{"d_model": 320, "n_experts": 80, "moe_layers": [4, 5, 6, 7, 8, 9, 10, 11], "vocab_size": 32000, "beta1": 0.9, "seq_len": 512, "steps": 11674}
Below are experts of layer 8 (counted from 0) of a mixture-of-experts language model. Rows are named router (the router's row for the expert), up (a neuron's input weights, with its number) and show model dimensions 128-191. Each number is 128 + 24 x the weight over its row's rms, rounded and kept within 0 to 255. Numbers have three digits each.
After each expert's rows: "comes after" lists some tokens at least twice as common just before its tokens as in all text. This comes from a sample of Wikipedia text that the model never trained on. Tokens count by the router's weight.

# expert 67
router:126177123124117155125117118118122126141130126108099121116141130091108140139149180125109114126130133123114120180184138146073174088136131108120117068128111117142161133140145121129137108116164176
up0:129093103120135158099140103092107135133170105112102115144134127125114124148095134149130142148136134110050115131111099121156096130111112121117122117137163112097130092119076133085114149106110150
up1:118100108156132149126141081152162167115127114089113095144135124097149116100157158128128110144111102181094139131116126116107132129124128117102167105115151094112139147148133128108140154143162140
up2:142154122094134116116109119097085119125123128131137138125123163126116146156109176110126097168116130103100120177092162125174148126143115118141082142126131131151104090138116131130146120139128124
up3:121136082108122123126117102119131119124142150143132136138168142136104093100144148128131144130137130087128164120138157116112142131123119169162107144153112082111129118137124134130164159136156140
up4:129119129099108144202127096136107116123140106122125146149135078127161142128136105108104130144140128154143153171145127140124160123153095122104111144118133103144100135156145153136100128137137090
up5:128105145100102138170102124082134132098138156155140153137137133072133132141128135159112149182123165143152149147142132085108166092132110085110143113119151145113147096111137125178116141096110144
up6:112096133089100168116134152089112137128140115122158086129136158121150176106165124129103121104143117126149124105144110112152150105106102133109153121159121106145150177146147127083081094117145143
up7:125139089158107115122134119099170148112136157119103137172120103138141100127102116125118116158136163114083126105146145107093120169157123113131143154115132134116084138144135090134133113143113093
up8:138108142100134081151132142162151092145115091177127142147128127144144173126095134103105097150140125105125097144139127152164110171121157153160135141138119108158125160101143140116149161114137164
up9:135114156136119137143136091130135148144126076116140161114110183169145158089095129143142162127168129140161179119118153115137136166141101133136194112122093100120154175128164145099142103126069129
up10:166159156115111119178125119135125153078095099106138122099138177102111138130121149150114111142153141174138114132102154184153106109146104119120130141141110123117151156143156106139110108066109141
comes after: "\n", " 1", " 2", " 4", " 6", " 3"

# expert 14
router:189101099108116140127114135139098146121140152102149124147138132144182151121154159152133093105146116120108133122156112138130136145153127110167091134123110097100142164089059104139138130115132123
up0:165128112134127167129129112161141126108156115099106114124108117167151150134158173147110172133106129109161123103167153157090158115136126123187120137114095161116091145142150115123156087140138150
up1:121095125140115105167157160144071155112172115117136106127112123123120071108101142086096106104142161103146148113105101144138141114116128130123116159128139140131180095174108123119108152086137131
up2:121150111094141146161157124077158149134120119124104147114161128170116115101121156080117118135114073141130127182146147161125094112161080147113123138120119119099069116117109122188124127124103134
up3:120139127169081144171154101133148133092120121134145109095099136108108129143152102150162125136064078165122142149160141138072146124158117133166120102115142125127128145127069190173097123147132126
up4:126159125111136077167123144095077131123090125116169158135136110113138092169116148129105111120172116106110101124085073132139086141109145144170130111113120096114159083123117137119105158124118147
up5:142162158118140139112134172083140120116099157130114106109143115108145149088193107151153122083129133146154117102181094152166156097125133114162118115138148127114127057129157129135119118104115127
up6:141138145152067136141130127092130115109114100145168074114108090098150105138101121156122166108141119099158121113153125105114123158142124143152119157099107127152138100164153084110138115165129155
up7:135176146129153133116088077137138091108111164129112119120129111079117131132158162135098120141099073114116155113116124101079144136163143149148099136131139127112156149121119128143150151127092149
up8:116101109120114121147105152135164127102161178146142140148132124092171110152156081092148147126132142155126110131146118087182150097081127131118102084127108115126130135120103105127170119107129127
up9:105134156135105117156140128161160130156096084142127090115126089085141137111121131108150156119141135095137135135133111137159114107113161121114138183138092109142110076129120100180114113126135120
up10:151150142113178113111128135125092123084108162156114140112155111142165112160135141151128097128097077151125120097130142068117142183141134167149109143164099128171119132117102156141166150111092133
comes after: " |", "|", ":", ";", " (", " 1"

# expert 29
router:110133093139151121116116128139108157124103105096136089128130120099141116119076160116169115140074162103163131116092090165116108123149131133107170129118107127135133133133079107096170168110134118
up0:143107170066127099137114114129126123148126144134165107135138105095131164175101125148111112111146156161132112124097164103123137136137129130152115127168124096105115144065142150159133136185121158
up1:105151130151131131128091120121130135137151099127107197155104087181130131122131134152137141146159104134158156112102107103109108164123110120178140134141147102126133086106131112128118151119129139
up2:173162102120110165131123142110133103161138147151121096096146122136150133157125170163102097136162140108135136149125157082132169107173124111141106128076117147145121137126149113122109142099121098
up3:096135153100127152112127118125101117143131122095149170131098137122136117164054096110110134133133165177164142141091147129122105187161088131124104113101144125134091126138144136178157157129167122
up4:171143101154153109117102134114070115100166149088166105121122128139132134137176113162150143113084098140115094123111143081108101111161183083140116143101125124111159126107139152151113098158094136
up5:173091152121110091127115136172161125102091122145098156132116145167129106108147135134115129091139162143124156139144138143119143125145125135159118136148113152091128112146146186123123107091094142
up6:139139081139111112130114171095147171142113186108133127174163133099129148111110134113119105113128116148130090104134113113148140143198174118174116138136104126116156127161131107151164153140139106
up7:156128109143129154120138154107137133129130140106165160135134147154128123130140148135100180159117174142123164105186123163132108096135150135115102159132116167157130121137100085129161125097099136
up8:119169076117146089121100163144139101097116136149121123172108131145128144097086144142116152132118099108100102136113114125141151096169142177116137175121115127138123097125103167123138151137106150
up9:158165148184106124131120103145112123123137151116093122127134102171138119119125141135132113111136122154101095144111094120139126130116118129153135117103145158113125113093203175111086099107121137
up10:117111094148114161128128133160108112118150106093171167110100135116141104134153166140130152100119133109151135145121145151136137126094106125133116148155131180098096101155128126120155120146126085
comes after: "\n", " ", ")", " —", " km", " 0"

# expert 76
router:095159132124125142097158133153125150174115163095117103081119134129126137139114099125139116142158152107099088108115149103128143122118123071118161110136148110148126104131170108169142108159125124
up0:134149125132144132119138120146114150080119116167109161133127148133105101104153118146131150088139136115106144152135146104124077133141099118127112142133124173116140119092138125109107137159090088
up1:119141129165118162115131131077133117130135144157127097122103136123145122121101126118120120143164140131124166098123150091093160135119152112142114095113164064134137089127135150059134133135147146
up2:085133122143133146120161155139138090098127166098112127166136145184096114115167108082147126156092125118150134129168159138068130135135115118121128120096153141159181123087096125049181114105130103
up3:151120149151126137091132192113108148116104092107105122138117095139108158149138155172141156098111119114117097114130138121116136126169130127112111155158123126149070114156106117136123143092107162
up4:156134158154144136131147140119171122133129167144119121118104091129145131135109135136131098110094097163198131117134079157134148184142131152133112163114118123143125099110130111125125104145164155
up5:159155133143132112174119103119155107114110092093156166153111100168113144146137160151126177116068127134138117105150134141088130137123142117127180124128119138150123090145136147149153128147117087
up6:098160122119142133125178119102074090116140131144099102115095129121123098135133127161142132112090189152070094113146144160181129108123166141087113097110139156147134121117104130118138179118154135
up7:137159126149183109168119114115185049141171095148175125071119094119134131161135146138113144119126142145110112134149154101129117119140140157134139094089131144138124131155111125116119157173106107
up8:149125125090141130124096138134142151110118137155109103153096134120132127178135152107070093075129136087104153156121091119129113112105142142142135151103128146142133107127103140094145121103100095
up9:120129157111152123129169111086132157114086155087157143141075173133112105141102121153175130107100170138086115157166140126102112126099154127124100132126151088139158084123094145117122131142120147
up10:100165160143121110169131124125136122120172146115138129106154156132169119121128134122108107145160146090146149118140130132129113133131128127161115128124096105175148149157118127162120111129138111
comes after: "\n", " is", " was", " It", " as", " served"

# expert 10
router:104131142137101131115150096127109110149112134143099121117136128099086078124113118111097140098123084111119117129157119129140122132107143093107131135136080169108115114166107172139162084104155133
up0:118089166147107169126128102107146105107086129112142128123138146084146138087126134112130147135092120125172080146161112111131084139121120158146136119167166090171128167138092096156115144116145113
up1:100149128131189146109152141177134138073136139142123119119168104121105137149119115112117138152121193136109094107141129110174165117152098127141132125124115146084115106089123057080180128120129109
up2:115136105122147136157145185126123116145111147183152135148143160159107119118138116178166152136135140170118146137125132109097161104146088107139118133104113160091166135144092132112113105113134156
up3:137130098175097125142112158115117091112126135147108119202115157071170091138139136135103125136151085136142161087129100138139109127100130148122089128098118127120156098079101109123147123156160094
up4:152146138106110130134158128097149150106128116137151052095165156147073147132182112117122142131124136107128128194122113078141119153146101170115126125151099129117143159093140140132112172142127184
up5:144127131140158138119101104134123104141081142104140093114151087149148128082150144123111118094147115130152145149059128127122109131107149106142153156121133084134091145145163158077103111151148161
up6:128119110126131091098078166128122101115138130138163126142114122098121133116126172116144165135154165090149133111128151146092158097147121163140106144125115144126140171128129147178160116094140135
up7:148135090125110168102079121116145129114145069156175134137126124131135156085126137132167120092111153115117123143158111119166125120129123176116167131123131127099149097126139137139132108101112128
up8:135118154148141129157090148109098101128134103117104106167146153132137120095131179157180108150117080133086155125162126129125096147097082138138149094138154133117153116122104120167103138088186109
up9:134125086117117168143150145165165142135117111084128151123133171140132141175168167171158145111119098146141173077114136141155124143109131174164104187149142146152159142145119098113159102173104136
up10:111093152136156118158159090126104122133128126139145151158200117104131120110113109113119124134115135108120121110120135113146123087138161091100070119096132148161142143116151144180120113135121117
comes after: "\n", " (", " \"", " a", " non", "\""

# expert 2
router:090097137133184153126114132148109128139153124128097116090154152121123122116145108113128115124121102087123096124118137129128152090125165103164100156112145144167146095137145112142153088138158172
up0:119154066087157097147084096129091115145153145139102134115109134121112118110131142114146106155154142090152127108119129175157134117116131108132152094153139118151119107101164065107087168112162101
up1:148122144103188130148165186099097127126094157111119140152121135104122133123093163175128090098122100111126154110130158107106107122092083088142149154113123139143176140151117096183128109136141118
up2:154151120131086162160163108099152120175123092132101140156127137173113153163162126135136149089093094104137146135152140148153101136150094148146128088128129113087137153134145172174114115158117143
up3:144156122143100105083160115106173140112130108145114112095143145128129154096105114118162135117082143108109125121126180126132156124107082156083104125137109102162130151142128128118162147128133140
up4:146096108131093128124105168141140120159144137084118126103136141097116125101079120178154136156081117117127124138133115160138146098113171084178109175131092122143117144139118095177105159067123165
up5:134131110069120151114126137127143146093159099116161158139157096130114121125170146107110131156167161125110145181117134080078140158153104117134145151131135136149133142113127100079108114118134103
up6:115156099161122142133124151110121131160109143146168096131107155107116161128092139097124126147114129146135142162100120116127109150083151142117109104172156142139145122171159149140190113134135095
up7:119145147114108141142134158136124111116102099149136135142120164118075162108137142095149138128149153159119139089124132154155135165134129131137191128104100124100094127165156144124147090116119116
up8:146128135155176149144110119078101109104131141109137113093143106097125118112150095138116125153108118154118131129132084146131074118161134110141111148080090125143141124153139128116066127112170133
up9:170132112147137117146117099124138118136138126139103112093109112157119145138104144102168125113115111135099134142139125147135174095079137095088119092116085107151071150141104137148087117107156128
up10:162109161149136129164193148170150101137183149141131105133108167112156119130081134126127105153103157146104100153149111131099131151136133115123132093161122137139120129166120109122161127150152145
comes after: "\n", " (", "N", " U", " C", " D"

# expert 23
router:111144184129145094168136117095160119082138082110128134114131126091155118124146130089123081131126097126139150165099128133128152110096155139107131133119123179160143123126111129137127159119131102
up0:126090175123114129163153155161149098120141116132174111127172110152141117121104120137117108088145127147115098175132148143167144151134162138122104108083130101147119078112119110099132132148113113
up1:143121140115114135163118115126135117120109118141138170114105156138115103108145131141142127116127105123107142160136105101077129106157144115192141079120131163166116119141161147146120128138147137
up2:143094133131155126172095133119149117114142111152137111123161134135140108121132108129125093108113115150123121137129093112117080084177124103147105114083143093112100149148137135162130189145092137
up3:136138121097144118146120076136175121116164108142158157159143119137106105113103126086157102106110097124116158138132105102108107146118151135136138059103151127141164133137128118172135161137167119
up4:104081119143129115092147138148136150124112117142127096138100099137121196123150167117131137121097134122180151139120092143128133120154144119163165167142098115136106175101142118114115076064096092
up5:138121143152197117118144138161125139180141160122157080115128135110104112166121152129092152115120175143128103149100169133150115100157133108147093128160106142100118116119125116128150177087137117
up6:083164141091124129138132124163139085164087091098122119122167112137159115106117123103157169149108099113147140134112124169131155120116127130118137171139116141118140128127100097085152099118088102
up7:072152131126104119128119115108131063097156140118136115134183143134125151119152065143154107149172131120098126126161157127105151087124153084151088138098127105154139136131122157144114135171124175
up8:123143151170144117135078118079178132086137113125099143150151148138136151143132119141131104180153106119136121132127181095098135139103110070139114120128119139120092103152153125130125140129118149
up9:146084100131160102108137176146143156135109141124162128108193083114087180120144126114143134126134144158125127132145104134113111111134136135131131140138085120110151117152146138119199116130111113
up10:147115106156138138149074103123079101111111167102113126128104115130174141114101144108135140150116115140115153099132146118134115127104117107135138086138133126084130092166137105107146125140155140
comes after: " in", " the", " of", " to", " In", " United"

# expert 52
router:106134093132114100143136114146152134127116100123123133167109149120152173173092137137144159109116088163136086166171124118185140131167158078110114094131101150129134114161112153124153104154112132
up0:145121116124100113149135128118092098137132143128081116158129163153107153144135141142133133123099140148134161118163129121135143065118144147117111147099125107105115150135143087162104120148132138
up1:098110123130155097128106150101125118171148108171144145095085121135099120132151096113135119098116141125139137126153084117161168100128112127122127129161086127138095122122128080146125133083153095
up2:143168167177087145133089113126159108137167126114149110174113147119132119113105143112135116155141118141117123133118097144108143121110140164131124080117101150073103144120129156170107118133137114
up3:104105121158140100126128127136158124084091132188170175141140136136099128137178154128109142125071165101164132138110077108139116083131132159141147138126166107176101112123128120170181165145133121
up4:141159129148105130153204096144154136066129127104162123152166102151144106137133108135109127130145130093118117104117193088112138137108138166146153152125135147102120160128092162127115157137124142
up5:122117139115163144107074143126141090141094124099118149105146146148126147150146094105143132135110087159121134120143114104076101124140124133185128119121143116107122121132145151144125119123116132
up6:132116106135165117115114109078149158166188139123121118135172158092151096141122158125103119122138148130121156144134144152127118099114132138110150122169124108114139104162086083063068145133118130
up7:120120152144105171133120131132116092102114116124113090114120170097148104141169121167131170094116151113105144150112146092147099166140155127193144118151137140129092113131134127140093121140066149
up8:111122115124111112105123142128138136143138093145114142083135149103130117109131124124138178095144166137114132100132119150124142138107103132133148128189140132150095092123137082085146143099098110
up9:122145123100110094113132151104182144144174134153131125088118170120095141104095119127107084167122119098120143133099099078141144142129148139140133114165110126131100112129135111136126107140119109
up10:139152116089110174106143115101111151125131129146122157174098080128120113150136145139130129150119132143145118099106111127120109071073098117123143128127113154127147084100116126110125155116103097
comes after: ".", "==", " =", " ==", ")", "==="

# expert 79
router:166140100154127151098192108112127134118166118095121174155136154125132123117148122174123129149108133140112169114127162085155174133152147143127139129144120134101099116098179137158108164158138142
up0:166163120144137142124123170148179110095091120080114163176122110138116138198104108110106165101121166126151148107149174124150112134107107111148105131110090160114105136114173096148144135105131158
up1:114126104107159120105161119142093115141090137097083096119131183144137139121141136112156140103148108163110075111116138119182127147104106107138068188105134144110098138118112090146113124117159108
up2:101141147107132139124127099100129124161075140174123144168109192093089153132121147118129088127113143145140191093105153095158126114119118086119132113092115121127089150144125107117148117162122142
up3:142117123145120105112145126175135135107158145165135137171106107122082169168108147167150124110121141102152168146096140114142126181097137121119147128104112122114119097116124117130127158130134154
up4:132104105146145093113133109142114140118119139092122151137123144133117126088104135147134135116164185170107107111104155111146124140151148117156098143145152174148113148128161130145111140107121159
up5:094164134147155118124144158119149114114130064119172194140083164147112143109117125166160202120132133153162086083101158154133122149151137131120136145117143126134150098176107170139152125118139165
up6:130069121125134098129157127136125118104105143131111123135097103121073139112110099129169145098118095169129137135127174145111113155117090107169120076124149123111116149154117126127135135151119139
up7:104171143162098111151141130155144135134109120086166145123074176135104149093150181152114117121129147108128164115141135110103100138144169126097127113141131146139112141106108131143173102146101115
up8:126142143149108160131112125137133112116112137086170132124141127121130164171161106135140119126099119088146146109135098118106168134141143146097141136093101184136103123165116149145119106103105138
up9:099120099120106118077131127127166135115127143096132095165065154146137119126128138131157124127114150132151137118099130123075145148147146107149106119141140147107096163081149103122115130106124142
up10:111137081129147144108152100096124101090191088157131102090135133123154165113136118149135120112124149123101116158130152153082134154091120122064112134094148121131141120149172114134165141126086124
comes after: " |", "|", " 2", " 1", " 3", " •"

# expert 56
router:151138126099153104126130095138125161152147177120179143110080119116116126133149130116137107100115113145095153128124095115139139148124141106110103103129081143112108120123078139122096115138144131
up0:147125159138148111150123138141133085144168116154155121103153179121126108118099116089135061129161133123166121111137099160144129133115160134104098085178096092115163104171108133133112137111121123
up1:119123147114060155151131143110132146133154137103126165146109119106127133130100159109132134154121137135120158155169130091107153129104072135145135096094122139144155163140131182107124118141129161
up2:142135133087147184144180073151141103122142096092082130137119158152130128131117173111138086110171092096124099158124111126134088081123123116097115102100143117107159131129120137109102131151080101
up3:106092094131095131146140112104091123102129100150118176109117127095174122128094150097152056122103144114080143110126098143150095170137143105174104113157176089144113108131148112131125144096155139
up4:142107150135172134121164162081144151111127134108120092127156119109117154133139112129132176153116159135189125092133128171126128139149203147149114145136130158170093158112112137161094168132097134
up5:128138138144144147150131134149114085145136114115144125129118143155156142155118117127136140107110169154155123151162104116147139113133127117119168124156131133106110120149130173125153113145125135
up6:131114089150116086148166161118143104137153097132168108180107158132126147151099161095142089130129126157154099142134152170153159129128134144138100089126122101104150137173147153124110163117143105
up7:146130141185128126133094124088128144101109142128129145132127142123156104146098153143148115114085116163102137125146119101120097160130116139138107128102096145115141103098116130090107128129165094
up8:120126123123144178074131109114117116108140144124117088119160124105156110161127123114159148101081182127109120121116135175115190148142104116124099126101146133124099142100094109169094162130119097
up9:144128147143113113102121116147117138146131093078155100164140102170101155121151149219166096103116112136141110117101147142099093109085154116096145120157140115133173156097101135154130163121145067
up10:138086148098132083171152123106118118098143125126143178166095159131135110144088116134108098123126120107098133136084082115155122133099162135102136121129102107108121152144096076143132157125140144
comes after: "\n", "==", "===", " =", "|", " =="

# expert 24
router:140130127123123168124121113133145130135186103142147134112088193115106155108140115147158165135141154149130120125139093079120137145140162151108159098079142128156146096125126108145125099146120115
up0:153171148134157114147145109159124136129141104155156169109113112132143098123118132152101133127114149085134142108171130109114150116165145122113092153098164151172160099141150109116157112107142172
up1:127092128166109096109143151115089111133131127113141146155111141133136078096135114125131115076099109087100113132129104088108122164154161160152132120121127144122140115136083157136149138097121108
up2:094135109153145124158149149148117149075156135128145140162124123193147183134131147116104125121113099125138119152098132083104152115143112166123103109098150144120134077131128181137127130148150139
up3:114106120092101138156103086137144111131148163137190128172150146130124128095091090107106120163154144108165187151074123152119132141140104136153153137105151118131097122147121112109151115155149133
up4:110088093136089130160170127120134125159125118078126134146138140111126138164102099140125105140129190146103128122112140110134127144161148102113085145148086158115133139129169121129121135131134076
up5:136138131138120136150116097143133127130138114114069094130149136148123176096135107082158099148142092157119112122134096080126113146165078114096143111136125125136147162149132124157101119127122129
up6:158133122118114170139101125110122146140162142116096128119098104109070102098132112120127128133097122148109048168161159108124086110111130080145097142114100117160137161128147112140108183146176115
up7:129107117125095150110155129113165116139144120140136147171137159152097139101109139153144168141095143135119125124143106166143110132133155138145135162133123140145139088151089158106096116097173099
up8:128118143161115136111151145117139120118166172116103135120158128123121152123165140143107174077104084124113154125123117104118150100106104120107142153114117159139166140125123140146115101118132121
up9:177128064108154143159121149169085130127110149152137133100166114063125122115071129153101113125152108114142168106184172158072112137113157130113100148132082150111124109152120123107139114153114135
up10:136158160123145129105130152101126133127116104108186138146141128149096176100148150141127142097091093091138112114131116142155134116164118133087145141104119075166101160140112075107138129143108096
comes after: "\n", " that", " it", "\"", " said", " as"

# expert 38
router:138157149086139140126073089084108128138165122136069090156142090137113104158149138079080164111128098088102101162106124120110167087147096141095121157139118130089145128139132135160093112108154158
up0:135117083136133116115129137152071168104152136098162149132113158091108116129097118110130151129142102121115111130117134088111147154113104164142137112121109158121128127133173149147146126119122148
up1:111118102130140150100136142123157151120126092140109184137150097137097145070127133121132129120110131121130097169083103088110115159105151124137106134136120111131149137102113115163130130124105116
up2:157096127143183180130134149143153125113145073160125079111112090125138136089128144159147136129142114123105119110112140120093135095115103106122173140089118106201130180131082127132129127119109128
up3:079157146098156121156112178119138154123111157114164123099168110118090110126106101105123111121134133153121111130155148126062164103090122116148149081145105163091141123094173118131053090123152119
up4:130097149155101170135101127105121091146113095147100122162180128144131164154133109156120105090098117120167127128130120164130128175161124094085162160174116136087151087143117134114126137079144113
up5:105110106153128142148111136134138133102139179107112080160120139085085118195132120142134121080158131114089129111139126162125139144108160128166089138139126115129157155166124145115125115141108100
up6:134157120118131116186110143123134079140106123121092136157161116122117092110120117137121141137131131122160178169108117141144114160126142141142110124160112131136101128086145135147126157141143142
up7:132122075125132140112122130134104137081100160122141095142158143116146121142113119168101141147141128143101123095096089139077150113138124110136165150139177139115135125150070121134127124114152145
up8:150116134166157104154106124110132105129078170163118180113155127133136100140142143119130131129107120136122110150119166093121149081115133134128154112104144123133150149174124102113129139119133116
up9:162112105080135127085120161122111124115132141150165143116096149112087152097170148127159152121159109163147097179111170144060110101146145110128113125125147110109126143119095120137140118153120160
up10:137133160153149151121105154136137140091113154129138112151103142143112109116099103116138169131128130142149130130110197083143147128139146124166098117134092140143172122106163125071129114128115142
comes after: " the", " a", " \"", " The", " (", " an"

# expert 78
router:121091118115149121096123119133121161085118106140155117135136145083169126094134105122116096132128171087093142094136147095105158144116133115135151149122165110163129102117133106102147135166167128
up0:138100146108154134175126142142161149076126104161178130093144143122136105148122149135182113204119127148179114098108148099146143118109133156143136100158159141146104115113128129182161120089117113
up1:162140120134139110083099076146114114081146124131113111162138132125104128133136170103116144126117140139107172125146119069118159145117064142114154107168136087103105126111137130143147115128152178
up2:124135120123104138129130108158145105124106165157104119140112103136073177107127087158149133113136144133140103142143175157147115127099156119141173115164152109156126123168103126126114113143159153
up3:177110101129173106152165098137190130129149154116125165142131125120109108125086093129117090127147140117112152119105145115145079121093130126105106153148101126205118130127119144134126188130088124
up4:153139129111124152133108163136137098116159157138148075128156085132143150139123104088119134106137156121164105175154174114145143127140140114152134145130126166163142137158097162135103112139110089
up5:130155109113150112131095114139166143116113150136133089150116143095102105124130169126137147108166121126125146129106163098143143182143131123109104148169119141136156127121179131146062144111086114
up6:141123126125112154114078118117153148062163162123102089152139115144100125120099144106115110096162108131100125162120106107125143115108099107166149106084115123160146178115148106115128094124132159
up7:122157129097136144136111113140138126136167130116132076147129117123102141142170128142146093113110120116144125136128125126135102137097119119158139107135136088111151110122142150131124136129169111
up8:135107101131136125146129113104139103096133161100161129172132164112115116131100128121154108127108167118116128109072131106168135157153113142124137128158104156137108141136122121153160090125126091
up9:138106130105135112150159151146119148182179105098146140106124141134124122126132098109096100136133146146126127096148136131138167156103114147103138139112142143152127087138140134169119104139096114
up10:122175116152104176108138165103143123139112153153063104121139106095161133101146122151157110179115110129133169136139121147156125104152115117112123118119138152173147111087108102174176159140134185
comes after: "\n", "′", "---|---|---|---|", "==", " Species", " Country"

# expert 30
router:136164082142129123069115118106081173167127112146139177152160141147169125128117115102130125178095091189140135119148085138123146136138136159098129119120134094126143111074130130101124159160125148
up0:136074120137148115123132106116140148150114161148141067185153107102145120164085164118169147154073116149152091116115074140127125132143146121095144103128091151108141103161102125135111167142140126
up1:101174113143112177149115145117121114127105120107123136118158122104123087123161111167091129106162136079180152111115122121111124164105124124150116118129153144136121113133143104109123143105121089
up2:155146097103112130155145175145123143112159139095127141126093121079146161138161121122160094113162126133123143132153154153087130127124110109126168118124153125130152104139099108121108130131105142
up3:161126152120136080120106176139161128136153177113157112104141109153103142129089088104137106118133121133116135123144127121099174116121117106177159129104087114085124151131116142123141139129149155
up4:100094142146159161114107176123137117082124152146147095066169139130177163119150136114126122115120076138166121148136118139115106132108116129098154117122126117081128106151111076131117145145148092
up5:119124132179106119107159124135136114104139089145139061125156095123103137109165146121172156113121132058096086133101143106122128128088089150141175155131145097143125139148108131109124141129112114
up6:122145121147126152140111141095137147112133158150154138105110157118122124126119113169126114107122128106125126123090109143109100141115152129171147127106151130147140104150111123127112090142122178
up7:124152150128124095136155129149159102119112155095076134129123136140119135145147166111135133167128089126101133133151121093147119117166144101144110127105188148122114158162146090170121132140104119
up8:131088120122106165106121136145117155114130175133157145123120150125096139110155086130128181120113151105113114146090147131115103098114112148166156118134117132122118172157097102115169140139075117
up9:171130128130069123096121126082111136122155112136165149112108140130108164113132110142156145119157124138143101152124085148098128089149143140122107105165138077092156106153134144165100138137114097
up10:114119136161061125097103133134094136139092137167181082122142160129142124184104128122162164151140137146111111106188153107132132112114147113125146160137132101120135128130104114101143190141092121
comes after: " |", "|", ";", " 1", "/", " 2"

# expert 32
router:106135141179124151183149134106105121131165121193101094108126083170132136141103143105153172109115127167120158117154128148131094133138113083086151099146130120133146128137131139139106121161088156
up0:160084127077125121153128121194136117150181116099159113122148142101158126164132104163148092171101105140133114107112110134128087131123141076091129105114144116153116136095117098125070114111112148
up1:142169101162158154104135174147151133137122104081132161161103143137099136147102155159109109117110136154149156158157112106143102102135133148101139124113151111117161110145119136116120148113096128
up2:191136140116106102174144108156123099152158121168128111101130124138089129135143179123106110134120136139123145138144142135116132140179119107128112103150168127164152169097094084130123101102128162
up3:139126099120112157134119177123131091135126144138116155124076114112117134117147132111123141138083165167127169080132141174126085129130124116152090104101139120155162141102092128124121137092139130
up4:100117167158111143146143150164097136093135175148115154177136107121123118122115080146078104125173125059114126123081154129142108140094121103152126178108128106129153118134138136123143129151053142
up5:114141127110172162145140140131113147130138200139110157141141095139136117110114124122134099124128142124147111105169124159109111158105110126129112155100139114112150086137119150152078181133093117
up6:126121103121100128089065153135146165131089120145140127138149092110133144125140115140140156172108129143137115123164115139162168104096115124187137104085136099095112136101083115128181107146147142
up7:123111119158190121121149165097130135159140130111140104150137131138153128149150122126136165143107125120074151117097119129107150163126132126108142107126105152153132143151189103089125102128117125
up8:146064109142141116121119153136133159129101116148127149168115104124106097116115102142080130134111123112147122122109115127176131137140109119120137137167107144164109126128112086134123146123136117
up9:091114113122128085181137122128088134128091118136108108166134134154125155147112103145141169108086123093173108138139157173102103132108130122107160128096129131131138085137117122149161158114149132
up10:181127129191120097137120144115131120122128148157136140114123111130101133127129118155161116088132117144131140151138137120134102129154114114120167127099132117130123150114133068107116109082136119
comes after: " |", "|", ":", ";", " MPC", "N"

# expert 19
router:106123100117095122176136143126119155121148091102120129173182123116103104115120120115157125078136154157067089159118112106157101125117132107121125142112132144117170091143132096141137130144122086
up0:117112096157141124150137152088132114101127120129148130158145122174128166101125116111105122116110163132098107116136148106131115147116147130146156173096106165108143122112096125145118144115129131
up1:143087124146127125091134157133111131126124122140111099156127132113136112105117163124115161145138129095120132153084109184118130119105097108097151122174116116118155098161149133117110115136179094
up2:155097144154117132118130157107126146196162173102080134120123150140108125134084170113138140121136103125155124164123143107138147082118107117135104127145115095106164105154101163111087167166098134
up3:154140087099146142112145138124169100113126163105131099184145117152158083132122133117119077150138106145103129149104119130133113107108113092111162135109123163169109132106101126154135126109143113
up4:085101081160119100122164190131161136121076111116116109138128098155130142129097081115122111139160165135088149130086162159100128137094111144101120157128118129145142154144114103108101121071131121
up5:124144141117154107104127148145147163134124157102144124114132165091129099134131167139142166108166116126147124159118154107138105141171115135117093144130132128134150119146128146094174152119160129
up6:140107116144114108110146151120157127110121103091186143147142123152094147131110120140135113120139145129092110112109113173117119159149126150126103156098101142120142153106107114127158153096163174
up7:115104127092169168118136152178103162111114119122122131102098102127112134118145094132150119143105126107121127135113079115120145089086169135135135097130146127098175139146122120151118121174122086
up8:161112104117177122136111127098111146141149112096179140154159152196145154120107108125151127103118141129143091153146105093141123145142145153117142138135151136095151118119137172131140122136150114
up9:131109121146124151092153139139129112161153102162132115128113127153122112146125139084144148167122109127086109153122117100136096116139133124097082130134152140138106110169177084142147097148116154
up10:140119112163091126099137134121145150142077113160115163129151121160102143140134093103145137153131148164098139178132116125100121151117142139133113136083145104109149123136094167172183122121129176
comes after: " |", ".", ")", "|", " =", "---|---|---|---|"